{
  "n_layer": 13,
  "d_model": 256,
  "n_experts": 96,
  "experts_per_token": 4,
  "d_expert": 96,
  "d_shared_expert": 128,
  "activation": "swiglu",
  "moe_layers": [1, 3, 5, 7, 9, 11],
  "router_score": "softmax",
  "normalize_top_k": false,
  "routed_scale": 4.9,
  "balance_loss": 0.00137,
  "balance_bias": true,
  "router_logit_norm": 2.0,
  "init_std_router": 0.0136,
  "lr_router": 0.000645,
  "vocab_size": 4798,
  "norm": "rmsnorm",
  "norm_eps": 1e-06,
  "tie_embeddings": false,
  "optimizer": "muon_variant",
  "lr": 0.00953,
  "beta1": 0.95,
  "grad_clip": 2.0,
  "batch_tokens": [65536, 131072],
  "seq_len": 256,
  "train_tokens": 334700000,
  "steps": 4610,
  "dataset": "wikipedia_en"
}
Below are experts of layer 3 (counted from 0) of a mixture-of-experts language model. Rows are named router (the router's row for the expert), down (a neuron's output weights, with its number) and show model dimensions 192-255. Each number is 200 + 30 x the weight over its row's rms, rounded and kept within 0 to 999.
Before each expert's rows: a language model's description of what the expert responds to. This comes from a sample of Wikipedia text that the model never trained on.

# expert 12
Description: Pieces after p/sp
router,195,217,155,219,195,262,248,231,222,152,208,214,141,193,192,247,220,196,156,235,183,214,211,196,197,181,187,192,196,268,175,220,216,194,169,211,187,204,203,234,173,202,234,214,191,171,164,191,174,231,191,242,160,243,242,177,208,152,167,154,200,186,184,214
down0,149,164,211,160,226,169,168,186,178,139,181,255,172,199,177,176,129,221,228,194,230,218,188,233,199,201,195,206,173,166,184,164,180,181,188,221,196,205,176,188,231,189,220,190,186,211,165,232,221,214,145,243,196,181,216,227,179,150,202,180,189,209,152,154
down1,216,160,225,242,243,190,184,228,206,241,239,215,154,218,227,255,200,220,185,186,236,159,168,263,179,234,157,171,190,189,189,214,203,233,204,206,149,225,145,135,205,228,167,143,204,197,194,201,153,224,199,218,222,169,160,182,166,167,207,154,147,141,183,269

# expert 50
Description: Verb and word continuations
router,190,211,234,191,154,230,229,213,192,222,172,168,209,225,198,175,263,197,197,210,266,217,235,186,168,191,230,142,202,223,177,230,204,208,207,215,169,177,203,200,181,231,188,181,213,196,153,225,227,236,173,169,132,229,197,241,247,200,163,138,198,225,213,233
down0,217,146,202,210,168,219,202,208,201,193,166,210,180,210,157,153,182,196,154,153,199,148,216,181,204,232,219,196,168,250,194,181,241,198,189,214,237,207,200,187,181,208,200,149,200,213,156,229,218,165,247,126,215,198,195,176,189,244,143,230,165,224,189,157
down1,220,192,185,255,187,198,178,214,189,236,210,201,167,236,228,132,194,213,209,204,178,199,239,193,122,166,230,203,215,209,206,144,205,240,156,181,221,217,198,218,202,192,151,160,196,157,203,197,186,157,198,191,158,160,207,186,188,186,235,217,173,210,224,170

# expert 2
Description: Sentence-final periods
router,202,199,178,164,220,145,205,157,170,224,171,260,176,218,231,228,226,188,190,170,232,217,189,199,202,171,222,257,146,158,212,168,219,228,205,221,235,187,217,214,201,219,229,185,214,215,185,180,192,233,159,211,174,178,194,250,215,176,207,231,201,239,197,189
down0,159,213,185,180,171,206,181,171,280,229,207,136,213,198,208,201,197,205,173,167,230,233,200,219,219,172,220,183,188,249,239,217,227,265,197,210,159,173,209,220,216,239,196,215,162,200,274,206,153,202,226,154,218,176,184,172,212,182,186,174,234,205,183,229
down1,206,168,185,223,198,180,242,222,184,225,195,150,133,197,172,221,191,167,181,230,210,168,189,187,233,207,173,201,217,202,132,191,195,234,200,202,182,214,167,215,206,234,204,208,225,207,154,210,206,200,180,133,172,221,231,212,159,256,177,228,231,194,166,204

# expert 37
Description: Digits in coordinates
router,194,244,193,189,248,217,242,229,209,165,197,195,141,225,250,177,194,285,172,219,199,224,205,148,282,178,220,261,163,153,228,162,156,206,191,193,166,264,216,239,179,166,221,169,200,214,176,202,219,211,171,182,185,227,253,210,224,160,180,154,189,215,187,234
down0,176,223,174,244,181,145,212,156,217,208,192,262,113,239,195,197,176,219,203,214,253,218,223,190,216,167,184,237,213,207,199,187,138,174,161,220,260,185,209,212,141,191,144,169,212,155,205,127,216,213,185,199,219,189,210,145,228,175,225,253,169,126,210,193
down1,172,239,218,200,178,141,174,234,201,192,230,163,270,218,224,201,204,178,230,192,248,209,240,155,214,213,152,193,226,216,198,169,145,235,195,194,217,274,142,173,233,217,185,220,171,212,180,182,210,197,263,192,244,182,179,207,211,201,106,206,212,169,195,217

# expert 62
Description: Foreign name fragments
router,144,232,177,243,237,186,211,135,228,241,211,194,248,181,192,173,237,211,218,156,170,235,179,175,212,218,234,160,164,175,215,199,206,215,212,221,268,168,237,261,212,179,162,248,238,266,243,246,220,185,230,215,178,178,207,173,160,226,167,209,189,176,208,222
down0,178,212,185,180,185,166,239,254,203,184,192,165,213,172,216,229,180,216,163,170,196,209,184,239,176,226,216,180,167,220,210,180,182,199,129,147,195,256,176,236,254,192,176,228,224,186,182,142,190,233,187,207,157,205,187,215,165,210,197,241,146,143,162,227
down1,242,218,178,141,238,228,184,220,192,201,248,220,187,216,196,191,236,165,173,188,164,192,160,189,161,200,169,247,251,216,202,156,138,232,155,196,209,157,232,261,205,179,192,148,167,210,202,264,241,211,197,176,145,227,215,226,179,204,222,226,165,240,204,247

# expert 8
Description: Infobox field labels
router,243,219,177,205,219,229,192,220,221,168,215,207,254,165,201,166,185,173,148,137,200,180,227,221,151,201,173,167,204,224,201,172,195,213,196,248,260,200,226,239,231,200,180,139,177,167,178,176,219,177,159,227,203,217,216,157,235,203,191,205,168,180,201,212
down0,207,252,163,218,194,128,221,165,206,207,204,234,178,166,161,206,239,187,229,189,242,237,196,177,207,235,202,198,221,197,150,280,218,170,211,166,161,207,246,196,195,197,189,227,199,168,161,228,161,201,171,229,241,196,224,239,239,161,219,219,201,220,197,211
down1,207,245,304,196,202,179,215,211,234,227,214,236,217,252,128,222,195,199,209,219,225,214,235,240,194,227,167,196,236,275,237,187,192,184,189,242,206,226,177,213,212,160,162,218,182,209,208,228,203,216,237,166,182,182,178,175,200,217,207,199,177,207,210,220

# expert 48
Description: Pieces after consonant clusters
router,176,202,166,260,191,159,245,196,210,236,235,207,212,190,200,184,188,227,231,196,182,246,185,193,215,169,236,175,179,198,178,222,218,209,235,226,233,175,209,206,175,212,186,277,208,229,274,169,236,212,247,171,202,198,194,161,130,243,179,179,221,229,198,208
down0,155,203,204,192,206,212,206,195,248,195,174,203,155,148,217,170,187,210,147,217,172,199,205,216,236,194,175,222,157,166,189,243,141,157,214,189,208,203,272,214,195,223,204,176,185,166,196,193,177,235,217,210,175,235,175,189,211,230,226,203,263,174,199,252
down1,211,191,200,201,182,199,194,139,178,240,144,212,157,184,160,153,209,235,129,164,212,195,204,230,234,223,209,208,160,183,185,266,259,163,187,213,149,192,168,216,153,213,210,194,204,214,173,180,185,156,189,220,215,181,194,240,227,209,149,182,201,220,224,199

# expert 18
Description: Apostrophes and primes
router,171,204,208,207,203,218,218,192,191,184,222,214,185,205,186,229,204,221,211,184,267,219,220,190,188,154,184,164,234,139,215,223,214,242,203,226,203,193,177,221,200,245,203,200,188,241,260,173,246,237,220,180,195,229,216,153,164,228,227,225,205,238,248,203
down0,176,177,210,192,172,163,220,225,237,255,241,173,223,229,209,292,184,211,260,169,191,155,163,230,221,192,221,177,105,196,193,228,227,138,198,191,165,211,173,163,194,184,205,256,236,230,223,171,213,158,218,215,170,197,177,232,182,236,208,118,213,207,148,249
down1,165,161,210,206,209,171,208,174,218,230,228,178,232,191,215,174,203,177,215,244,151,244,187,165,163,210,262,143,197,208,211,189,191,263,252,230,141,273,176,182,203,191,181,201,245,187,215,221,226,181,184,170,187,183,209,240,201,224,190,196,176,209,169,151

# expert 1
Description: Definite article the
router,159,211,201,233,227,185,148,145,163,266,186,168,218,162,201,213,214,229,246,209,162,233,220,218,232,184,190,233,202,197,194,198,191,154,164,164,199,250,245,209,220,139,206,174,188,174,154,202,205,202,194,247,234,230,234,234,239,194,199,208,181,236,204,207
down0,261,206,245,195,204,211,172,248,210,165,210,221,227,211,222,240,157,195,245,134,183,252,166,221,189,145,268,161,166,191,193,260,227,187,204,187,152,188,221,249,219,209,201,231,215,226,223,203,167,188,167,163,241,164,138,175,194,187,136,224,224,232,220,194
down1,204,250,171,208,248,191,193,171,173,182,172,210,192,243,189,123,243,192,219,215,184,191,187,220,195,240,183,189,150,236,208,176,270,227,206,201,183,182,226,199,174,247,181,198,186,203,217,173,198,191,183,203,163,197,141,236,185,198,265,205,185,206,168,216

# expert 45
Description: Pieces after prefixes
router,244,195,146,206,191,254,243,206,205,192,190,167,174,187,178,147,181,177,151,146,200,153,213,223,194,256,203,212,201,190,215,181,177,196,270,210,219,193,195,174,270,211,211,219,211,185,188,157,193,184,202,190,245,222,168,199,237,230,187,166,177,209,172,237
down0,168,209,207,214,175,234,210,166,253,226,143,267,197,179,237,214,217,206,272,200,174,252,180,165,181,196,204,200,188,211,198,204,188,169,155,201,220,218,196,204,216,215,204,251,202,180,135,188,208,205,259,197,255,208,191,191,185,212,207,223,225,219,209,184
down1,192,212,170,113,216,154,193,232,212,203,224,157,217,173,180,214,131,278,135,197,190,243,205,203,195,226,160,174,177,183,193,191,180,254,137,140,130,240,221,190,217,232,175,211,169,218,199,205,206,185,220,244,220,223,183,187,221,225,254,172,189,234,148,229

# expert 54
Description: Section and field headings
router,162,172,219,229,151,209,184,239,188,197,157,203,201,184,213,201,191,193,219,140,190,208,255,205,197,216,153,194,156,198,174,198,223,239,179,197,200,157,184,204,206,157,142,214,241,191,157,219,162,185,187,185,218,193,217,178,195,186,192,194,203,235,234,183
down0,183,191,158,196,204,173,155,239,188,241,209,199,189,196,203,175,193,185,152,215,184,209,182,254,204,196,261,142,156,166,202,228,193,200,167,168,172,274,187,235,208,150,213,259,201,236,155,214,243,223,150,207,232,226,154,213,206,160,207,206,182,180,247,158
down1,244,241,168,205,204,211,165,135,212,215,227,201,200,178,229,235,190,201,141,230,223,220,179,136,176,181,238,222,271,241,197,226,200,171,186,175,157,223,191,149,165,186,236,207,157,163,204,202,197,206,226,188,234,212,192,236,211,189,171,220,155,270,181,188

# expert 59
Description: Word-initial stems
router,183,156,225,221,253,199,171,234,172,218,235,188,219,222,185,216,233,195,162,181,277,164,217,239,195,195,155,218,224,206,208,225,164,235,225,143,173,177,213,124,133,230,187,195,193,129,173,235,157,245,227,194,254,195,148,185,231,160,131,211,233,238,193,209
down0,168,243,180,244,247,253,166,209,201,252,196,202,202,216,215,214,183,233,222,149,201,183,175,181,207,206,249,193,173,147,163,142,189,213,239,204,174,238,195,195,226,197,133,190,201,165,190,216,172,200,261,218,146,161,251,186,182,207,172,213,221,236,206,186
down1,184,180,214,183,194,186,171,162,221,201,203,176,199,178,176,198,167,199,185,195,186,187,229,189,207,241,201,219,177,219,193,144,183,222,230,193,169,176,184,163,184,152,202,219,182,208,212,281,157,204,214,184,175,188,219,221,206,221,215,199,217,171,202,211

# expert 49
Description: Suffix-like word endings
router,180,198,181,248,194,186,249,239,197,245,211,211,142,215,222,172,142,193,216,219,187,251,179,222,238,189,227,139,155,218,243,209,205,172,219,257,211,186,256,201,184,265,224,211,239,185,251,190,269,195,178,213,185,205,219,173,151,185,199,171,258,229,168,242
down0,227,159,217,168,152,257,177,160,163,184,215,138,199,249,159,285,162,201,201,185,216,209,120,223,162,201,201,193,179,151,184,185,193,213,180,233,183,180,198,193,151,183,142,265,237,168,218,261,201,197,225,198,187,228,134,173,221,195,182,190,209,175,171,177
down1,210,168,236,167,165,175,165,187,218,208,195,173,183,163,186,185,210,221,210,182,184,225,214,235,206,120,187,185,208,240,197,145,136,223,150,156,157,218,222,196,134,197,121,178,218,225,220,196,178,222,205,199,184,181,200,167,237,191,150,167,213,174,173,143

# expert 0
Description: Name-ending word pieces
router,145,221,211,147,172,181,166,177,171,215,223,228,235,201,245,185,182,217,162,181,170,242,236,183,265,248,226,190,184,159,215,221,193,239,211,198,232,203,210,231,250,213,255,198,205,244,220,192,237,195,235,213,251,216,195,171,183,208,230,208,213,168,179,168
down0,162,208,177,160,233,188,182,222,221,204,190,189,211,209,195,188,216,159,197,190,135,170,156,239,172,223,219,203,199,167,247,183,140,207,231,141,239,186,227,209,245,213,181,179,248,177,170,152,222,198,195,224,200,192,231,225,148,206,197,222,263,237,201,236
down1,186,214,212,243,189,162,247,246,228,210,191,212,223,167,238,200,256,242,207,198,253,200,207,201,190,173,183,160,162,216,203,143,186,232,219,178,252,288,179,170,170,167,183,167,215,160,186,156,217,201,222,186,194,214,203,216,200,194,188,152,243,190,208,212

# expert 30
Description: Mid-word suffix pieces
router,212,155,186,251,184,200,241,193,212,246,181,212,132,232,203,220,142,235,229,174,191,251,171,164,258,206,239,197,187,189,214,212,184,181,249,251,212,192,233,157,191,240,196,227,192,187,269,178,235,189,173,161,152,210,243,178,123,218,245,145,207,225,213,211
down0,146,252,162,112,168,207,248,217,228,179,243,187,222,203,190,200,157,182,175,270,210,226,190,176,256,223,210,146,204,240,249,303,169,173,179,190,235,216,210,240,252,222,190,213,255,232,208,231,282,214,204,213,196,186,220,201,196,242,220,216,218,233,213,205
down1,114,205,203,226,188,210,198,155,243,237,237,198,200,238,224,246,199,186,244,194,179,226,210,254,227,208,180,189,194,219,191,214,171,153,146,191,141,228,220,184,142,175,205,242,224,183,177,171,212,214,182,182,186,154,220,231,228,241,199,243,164,202,196,229

# expert 55
Description: Verb stems mid-word
router,181,213,250,158,198,227,237,262,214,200,216,220,188,214,159,196,189,169,176,213,233,217,225,189,200,186,205,229,223,205,156,191,217,199,188,183,193,141,189,175,183,167,211,219,179,214,205,231,259,232,246,215,185,220,168,161,227,175,152,227,206,243,224,199
down0,206,227,234,209,166,158,192,208,217,198,169,233,230,194,174,165,232,161,170,176,232,164,183,153,179,210,236,164,246,219,217,226,170,204,208,196,214,160,209,216,214,204,249,220,227,202,246,183,187,183,257,179,213,166,223,202,198,199,205,186,196,170,213,188
down1,173,162,183,214,230,203,247,154,217,186,222,231,187,132,234,173,196,170,238,244,217,225,187,171,212,186,211,232,167,137,163,187,212,198,241,166,186,229,188,188,128,199,231,213,206,202,181,178,191,140,165,219,200,187,203,183,229,206,204,241,148,214,260,182

# expert 27
Description: Prepositions after verbs
router,169,166,233,147,176,238,230,219,173,188,211,254,197,181,234,232,188,157,184,224,258,178,157,228,159,196,229,214,161,187,227,158,227,198,139,200,196,225,221,238,226,224,200,169,224,243,213,186,207,180,218,175,220,216,224,255,186,210,189,234,204,227,232,192
down0,204,184,184,215,213,173,189,202,200,187,244,189,179,228,215,206,196,170,169,209,203,194,196,149,225,209,207,208,189,225,208,215,178,122,264,190,243,163,218,220,168,143,210,213,154,164,197,212,140,211,228,223,192,237,236,226,210,204,216,162,197,201,211,200
down1,200,209,211,189,182,219,162,204,186,209,229,208,256,192,244,183,193,182,230,188,179,205,156,231,184,229,241,184,242,164,177,172,184,220,157,259,187,210,195,180,249,184,191,200,159,166,205,162,165,192,177,175,232,185,161,212,217,216,250,173,217,175,189,172

# expert 40
Description: Verb and noun endings
router,164,212,223,193,176,225,242,222,220,217,209,152,198,207,224,162,215,160,192,260,184,203,204,184,144,173,241,170,223,214,251,162,245,241,170,201,194,198,226,178,202,235,163,217,195,182,170,206,177,190,214,185,218,248,208,174,172,159,194,189,240,231,185,198
down0,175,151,148,199,252,199,159,203,223,207,165,185,170,216,218,172,204,221,139,153,251,197,171,161,165,179,201,214,242,185,161,249,265,203,147,222,184,216,251,191,152,217,178,223,204,211,244,263,186,191,211,159,237,249,246,242,176,235,186,204,194,179,166,143
down1,221,205,163,172,192,149,222,182,155,210,154,202,177,189,185,260,221,207,205,221,212,234,178,240,210,175,224,261,247,135,192,226,272,223,189,188,233,200,204,210,163,226,255,179,219,190,162,221,239,200,240,232,221,255,219,203,205,178,184,176,149,254,242,225

# expert 21
Description: Slavic and European surnames
router,199,243,202,191,164,221,155,257,243,161,150,192,216,195,178,233,226,225,196,255,151,225,210,214,169,227,223,207,169,247,135,221,192,202,176,193,179,156,188,230,240,190,247,190,220,181,223,196,182,217,235,264,185,227,205,235,233,165,157,202,182,238,189,174
down0,271,185,152,191,180,141,195,157,217,143,190,126,230,191,198,245,161,216,173,203,200,190,157,244,236,186,253,179,228,142,190,220,197,188,204,242,247,160,211,200,204,208,206,216,159,272,207,193,194,188,193,170,227,196,251,223,165,189,261,206,181,217,189,178
down1,235,232,216,219,177,207,177,185,221,136,225,211,163,198,190,241,232,227,187,238,166,166,153,190,187,168,207,197,165,200,256,163,152,221,198,185,205,235,166,222,247,223,174,206,268,259,191,175,223,233,188,204,191,210,243,182,207,216,159,203,181,243,241,257

# expert 20
Description: Word-completing suffixes
router,195,203,174,262,251,207,182,161,189,230,175,242,206,200,232,211,234,152,227,187,204,178,231,207,191,177,162,190,218,248,193,203,140,200,164,235,212,174,181,237,223,232,190,191,201,179,194,202,222,233,234,157,226,161,177,181,187,163,161,221,180,208,199,223
down0,195,210,209,237,251,214,225,170,223,196,157,263,213,163,232,197,202,242,232,211,237,205,219,214,167,202,198,234,193,174,167,171,249,199,190,219,239,199,172,219,189,242,201,190,196,130,167,187,230,231,243,223,173,185,206,196,196,191,207,254,204,153,218,214
down1,229,162,143,233,121,161,189,219,207,186,185,194,234,226,142,238,195,205,170,175,207,209,160,224,241,188,211,206,214,234,209,259,117,146,226,226,168,140,218,194,246,195,251,211,211,233,198,213,194,204,228,206,209,250,196,166,171,197,198,181,199,156,221,211

# expert 39
Description: Asian and African names
router,203,192,140,221,185,219,212,169,187,180,174,149,204,213,175,280,254,180,160,248,238,185,179,252,221,246,202,178,221,274,143,206,224,203,190,160,221,156,220,217,166,181,218,166,179,189,204,195,229,168,209,248,220,255,251,214,221,184,195,239,207,155,156,164
down0,157,222,189,184,211,117,225,229,197,230,218,198,273,222,164,231,170,215,205,225,161,181,188,199,225,204,197,183,210,208,198,231,180,216,198,190,164,221,206,192,226,243,142,186,193,216,229,214,235,218,160,202,125,241,181,161,193,300,246,226,183,216,213,197
down1,230,196,193,153,194,207,216,235,174,246,175,165,205,182,197,196,159,189,186,168,203,213,184,187,219,191,154,182,216,223,149,168,181,223,200,190,227,187,187,168,177,190,191,274,200,232,234,193,170,241,228,191,175,220,226,206,188,199,253,230,181,213,191,189

# expert 26
Description: Section heading markers
router,206,183,209,206,242,203,170,159,226,243,200,216,179,226,226,253,161,206,216,225,176,234,195,165,269,194,235,229,190,251,215,209,198,206,198,244,243,183,252,169,228,174,193,194,206,227,183,189,216,233,201,189,166,178,287,224,179,162,228,169,155,188,213,206
down0,188,201,208,190,245,151,196,190,227,230,259,222,174,167,219,181,146,206,197,226,197,213,191,178,213,246,162,195,207,179,214,166,158,211,191,197,224,203,164,239,179,199,263,236,163,216,221,212,222,217,211,230,223,187,174,229,226,181,227,228,166,234,155,241
down1,225,220,185,218,190,200,210,179,165,203,218,246,157,192,110,229,254,193,240,186,147,203,226,168,176,199,170,215,184,176,166,199,234,218,184,230,188,184,166,192,206,182,235,219,164,169,199,202,125,148,196,221,204,251,213,211,223,216,227,202,189,240,185,185

# expert 35
Description: Second word pieces
router,218,235,184,264,181,139,231,159,147,233,190,141,198,204,200,212,237,207,153,229,202,175,196,181,181,182,221,165,186,219,169,206,201,205,247,190,224,204,204,216,233,158,214,153,144,207,202,175,231,149,189,204,199,211,215,156,208,230,240,212,244,177,191,221
down0,175,188,203,190,203,126,232,249,214,206,208,193,248,184,189,225,208,225,167,192,270,236,169,172,199,173,228,219,239,188,235,248,216,214,244,235,181,258,134,239,211,202,155,200,239,145,149,153,190,226,220,171,213,186,181,177,209,242,184,166,236,163,175,208
down1,136,165,210,233,223,223,191,219,206,196,248,207,143,189,155,249,163,217,213,201,171,218,221,203,212,216,217,214,180,233,193,125,241,225,204,168,197,159,180,217,166,238,169,182,298,227,207,203,164,207,170,265,195,191,188,232,174,126,176,254,165,187,194,199

# expert 14
Description: Possessive and plural s
router,224,218,234,210,235,231,194,247,244,155,182,191,211,256,187,161,213,196,177,195,207,188,199,198,168,260,160,187,237,187,195,216,160,219,177,173,208,222,211,222,183,220,175,180,238,225,195,226,181,238,226,221,259,219,168,188,220,190,175,219,166,241,198,174
down0,210,148,242,179,194,204,165,206,218,246,252,181,198,223,235,243,266,198,191,240,147,182,199,221,220,199,183,169,191,177,230,143,153,227,183,170,157,172,200,178,213,212,208,216,225,242,231,214,200,254,233,246,222,216,236,174,224,186,185,144,239,194,211,219
down1,193,197,153,187,162,173,208,246,146,188,214,179,218,180,177,203,146,194,188,168,162,226,225,174,176,212,214,175,189,250,229,196,191,194,188,212,218,180,138,252,225,206,159,189,147,194,192,214,199,249,179,169,198,194,234,185,255,136,218,221,230,203,155,212

# expert 11
Description: Name-internal pieces
router,209,229,147,209,158,220,185,227,176,221,261,181,245,202,141,220,147,262,227,182,154,241,162,164,140,170,156,212,196,202,153,177,239,188,178,227,163,183,211,175,189,193,205,212,223,210,190,191,226,228,196,199,222,199,216,242,181,242,181,202,165,172,201,225
down0,197,239,169,184,196,297,204,180,206,197,218,159,175,202,263,236,225,186,227,169,232,196,214,211,170,196,198,212,178,224,198,172,226,198,215,185,179,183,190,177,172,172,218,239,176,215,173,163,170,197,219,228,226,184,232,194,180,197,229,225,213,205,218,194
down1,217,177,223,185,214,144,206,211,248,150,221,199,201,183,199,207,186,204,197,212,156,173,218,203,267,209,188,229,159,269,233,185,236,140,266,150,153,202,203,153,200,218,202,191,231,210,186,203,233,208,213,195,206,185,236,219,234,205,217,161,186,255,194,256

# expert 17
Description: Post-initial letter pieces
router,207,199,189,230,266,243,177,239,250,183,192,198,191,209,209,173,191,171,176,169,189,254,195,208,180,214,178,214,198,204,181,161,238,160,177,224,205,192,205,175,230,176,176,224,213,229,206,241,253,161,216,212,134,200,235,185,180,182,177,221,202,237,211,232
down0,161,214,221,236,146,130,166,263,227,200,194,228,263,181,166,193,239,202,209,213,189,233,246,148,220,190,231,179,207,211,154,184,228,220,217,221,206,215,206,225,208,175,216,176,156,204,210,192,178,237,273,167,224,155,183,166,153,197,181,202,191,203,180,191
down1,120,177,194,141,189,186,216,170,174,230,159,174,165,219,163,197,236,178,183,242,212,183,208,219,179,172,194,211,253,146,178,246,164,218,212,189,245,184,188,176,199,186,175,213,151,249,226,174,206,260,200,153,189,260,257,148,191,254,148,222,213,237,180,184

# expert 53
Description: Locative prepositions
router,188,235,219,188,253,190,242,229,169,202,165,154,219,141,206,183,167,176,183,218,232,215,222,192,181,198,208,194,183,240,239,201,185,163,151,182,197,226,217,169,193,226,198,230,162,226,184,200,253,204,180,157,216,219,225,249,177,219,195,195,196,188,201,237
down0,154,173,178,203,206,211,169,246,178,246,243,231,218,212,199,166,187,241,171,209,143,218,249,147,245,233,186,130,192,215,151,193,229,202,252,245,225,246,150,176,202,169,227,144,187,218,262,194,195,216,202,187,238,138,200,230,255,179,271,177,191,189,208,170
down1,196,202,206,154,190,187,190,193,248,227,210,191,206,174,275,193,163,193,193,184,222,219,193,210,204,141,207,239,183,181,242,198,168,201,165,275,193,231,242,226,164,189,234,202,217,201,169,206,154,243,195,214,191,195,202,263,206,245,170,192,188,182,236,164

# expert 42
Description: Commas
router,218,196,232,173,247,158,169,169,206,215,183,167,223,197,169,178,235,238,161,234,235,222,217,127,184,176,233,195,194,157,209,160,134,223,163,218,173,246,172,231,164,174,244,171,222,200,217,207,213,232,243,258,233,220,160,241,195,205,237,177,203,154,241,208
down0,226,175,222,200,197,199,186,227,194,181,209,207,244,216,153,198,200,148,197,198,204,238,148,187,191,186,234,181,184,175,214,201,233,153,213,174,192,209,191,175,165,126,206,206,226,207,175,217,173,205,265,173,206,175,230,215,141,203,186,273,179,173,153,227
down1,232,170,181,200,202,169,247,236,191,220,204,221,198,197,172,219,200,175,190,209,167,196,165,126,190,226,193,273,289,211,204,175,161,205,189,242,196,192,188,183,187,219,182,231,200,220,193,230,188,186,153,210,178,220,171,202,204,198,171,266,192,183,210,230

# expert 16
Description: Leading digits in numbers
router,249,186,221,187,161,228,213,229,230,173,155,164,158,193,206,203,150,242,190,177,215,213,184,105,247,239,153,205,168,181,189,179,217,143,246,213,211,216,245,218,222,162,117,202,211,185,178,205,217,173,188,208,142,207,185,256,219,189,257,184,185,197,231,199
down0,154,247,146,191,177,194,174,183,250,256,168,212,246,165,228,200,179,198,178,176,230,252,187,171,211,219,216,240,165,236,183,186,216,198,160,173,198,169,214,200,159,220,193,207,182,215,235,203,210,171,246,165,172,193,169,186,168,194,190,188,213,240,199,199
down1,165,180,217,227,210,181,186,197,227,185,220,142,258,186,226,186,209,242,251,168,158,203,175,212,173,153,189,208,185,138,285,230,165,210,230,177,190,223,192,189,204,191,148,162,241,184,223,211,210,202,172,184,198,218,197,194,225,149,249,192,212,235,239,190

# expert 25
Description: Articles and numerals
router,188,222,210,188,155,188,255,156,158,215,181,189,167,210,126,176,228,221,203,183,245,222,215,189,200,217,207,176,224,153,193,178,156,224,208,196,153,244,222,212,224,221,131,106,126,233,189,205,220,216,209,192,235,205,217,178,185,208,156,187,165,221,191,203
down0,209,202,203,242,202,258,204,139,141,229,176,195,185,191,242,110,209,193,214,219,187,234,260,244,226,196,150,188,185,224,187,206,215,218,196,193,219,240,248,203,214,226,211,232,199,204,165,183,156,163,237,189,248,182,161,273,210,159,215,213,144,196,239,175
down1,198,148,145,210,183,193,189,237,242,186,236,208,259,184,188,170,182,230,200,207,228,189,218,137,232,195,197,205,200,178,215,209,229,208,232,178,194,189,203,221,214,159,181,238,196,207,183,203,235,230,226,188,192,170,166,202,188,203,214,209,198,243,230,218

# expert 29
Description: Clause openers
router,157,205,231,195,165,200,212,234,180,221,193,128,220,229,184,244,212,199,256,184,237,190,234,231,201,175,246,270,235,170,239,199,191,232,178,158,179,261,165,199,165,212,249,171,190,187,248,159,180,202,217,252,240,179,172,195,214,211,218,246,204,157,278,186
down0,215,204,215,195,220,182,193,175,235,197,171,264,218,208,212,206,208,200,199,236,213,231,196,212,179,254,170,201,204,245,196,236,161,235,178,172,195,212,193,233,199,150,194,179,250,179,150,204,160,212,183,212,229,199,215,157,210,193,186,157,219,235,226,195
down1,215,204,197,205,261,248,177,216,221,182,245,246,232,212,255,185,214,168,184,181,263,184,130,209,243,229,228,185,212,211,153,226,217,197,187,238,188,203,171,183,214,183,168,168,173,192,190,204,173,171,248,242,200,208,182,180,218,215,191,150,185,226,180,190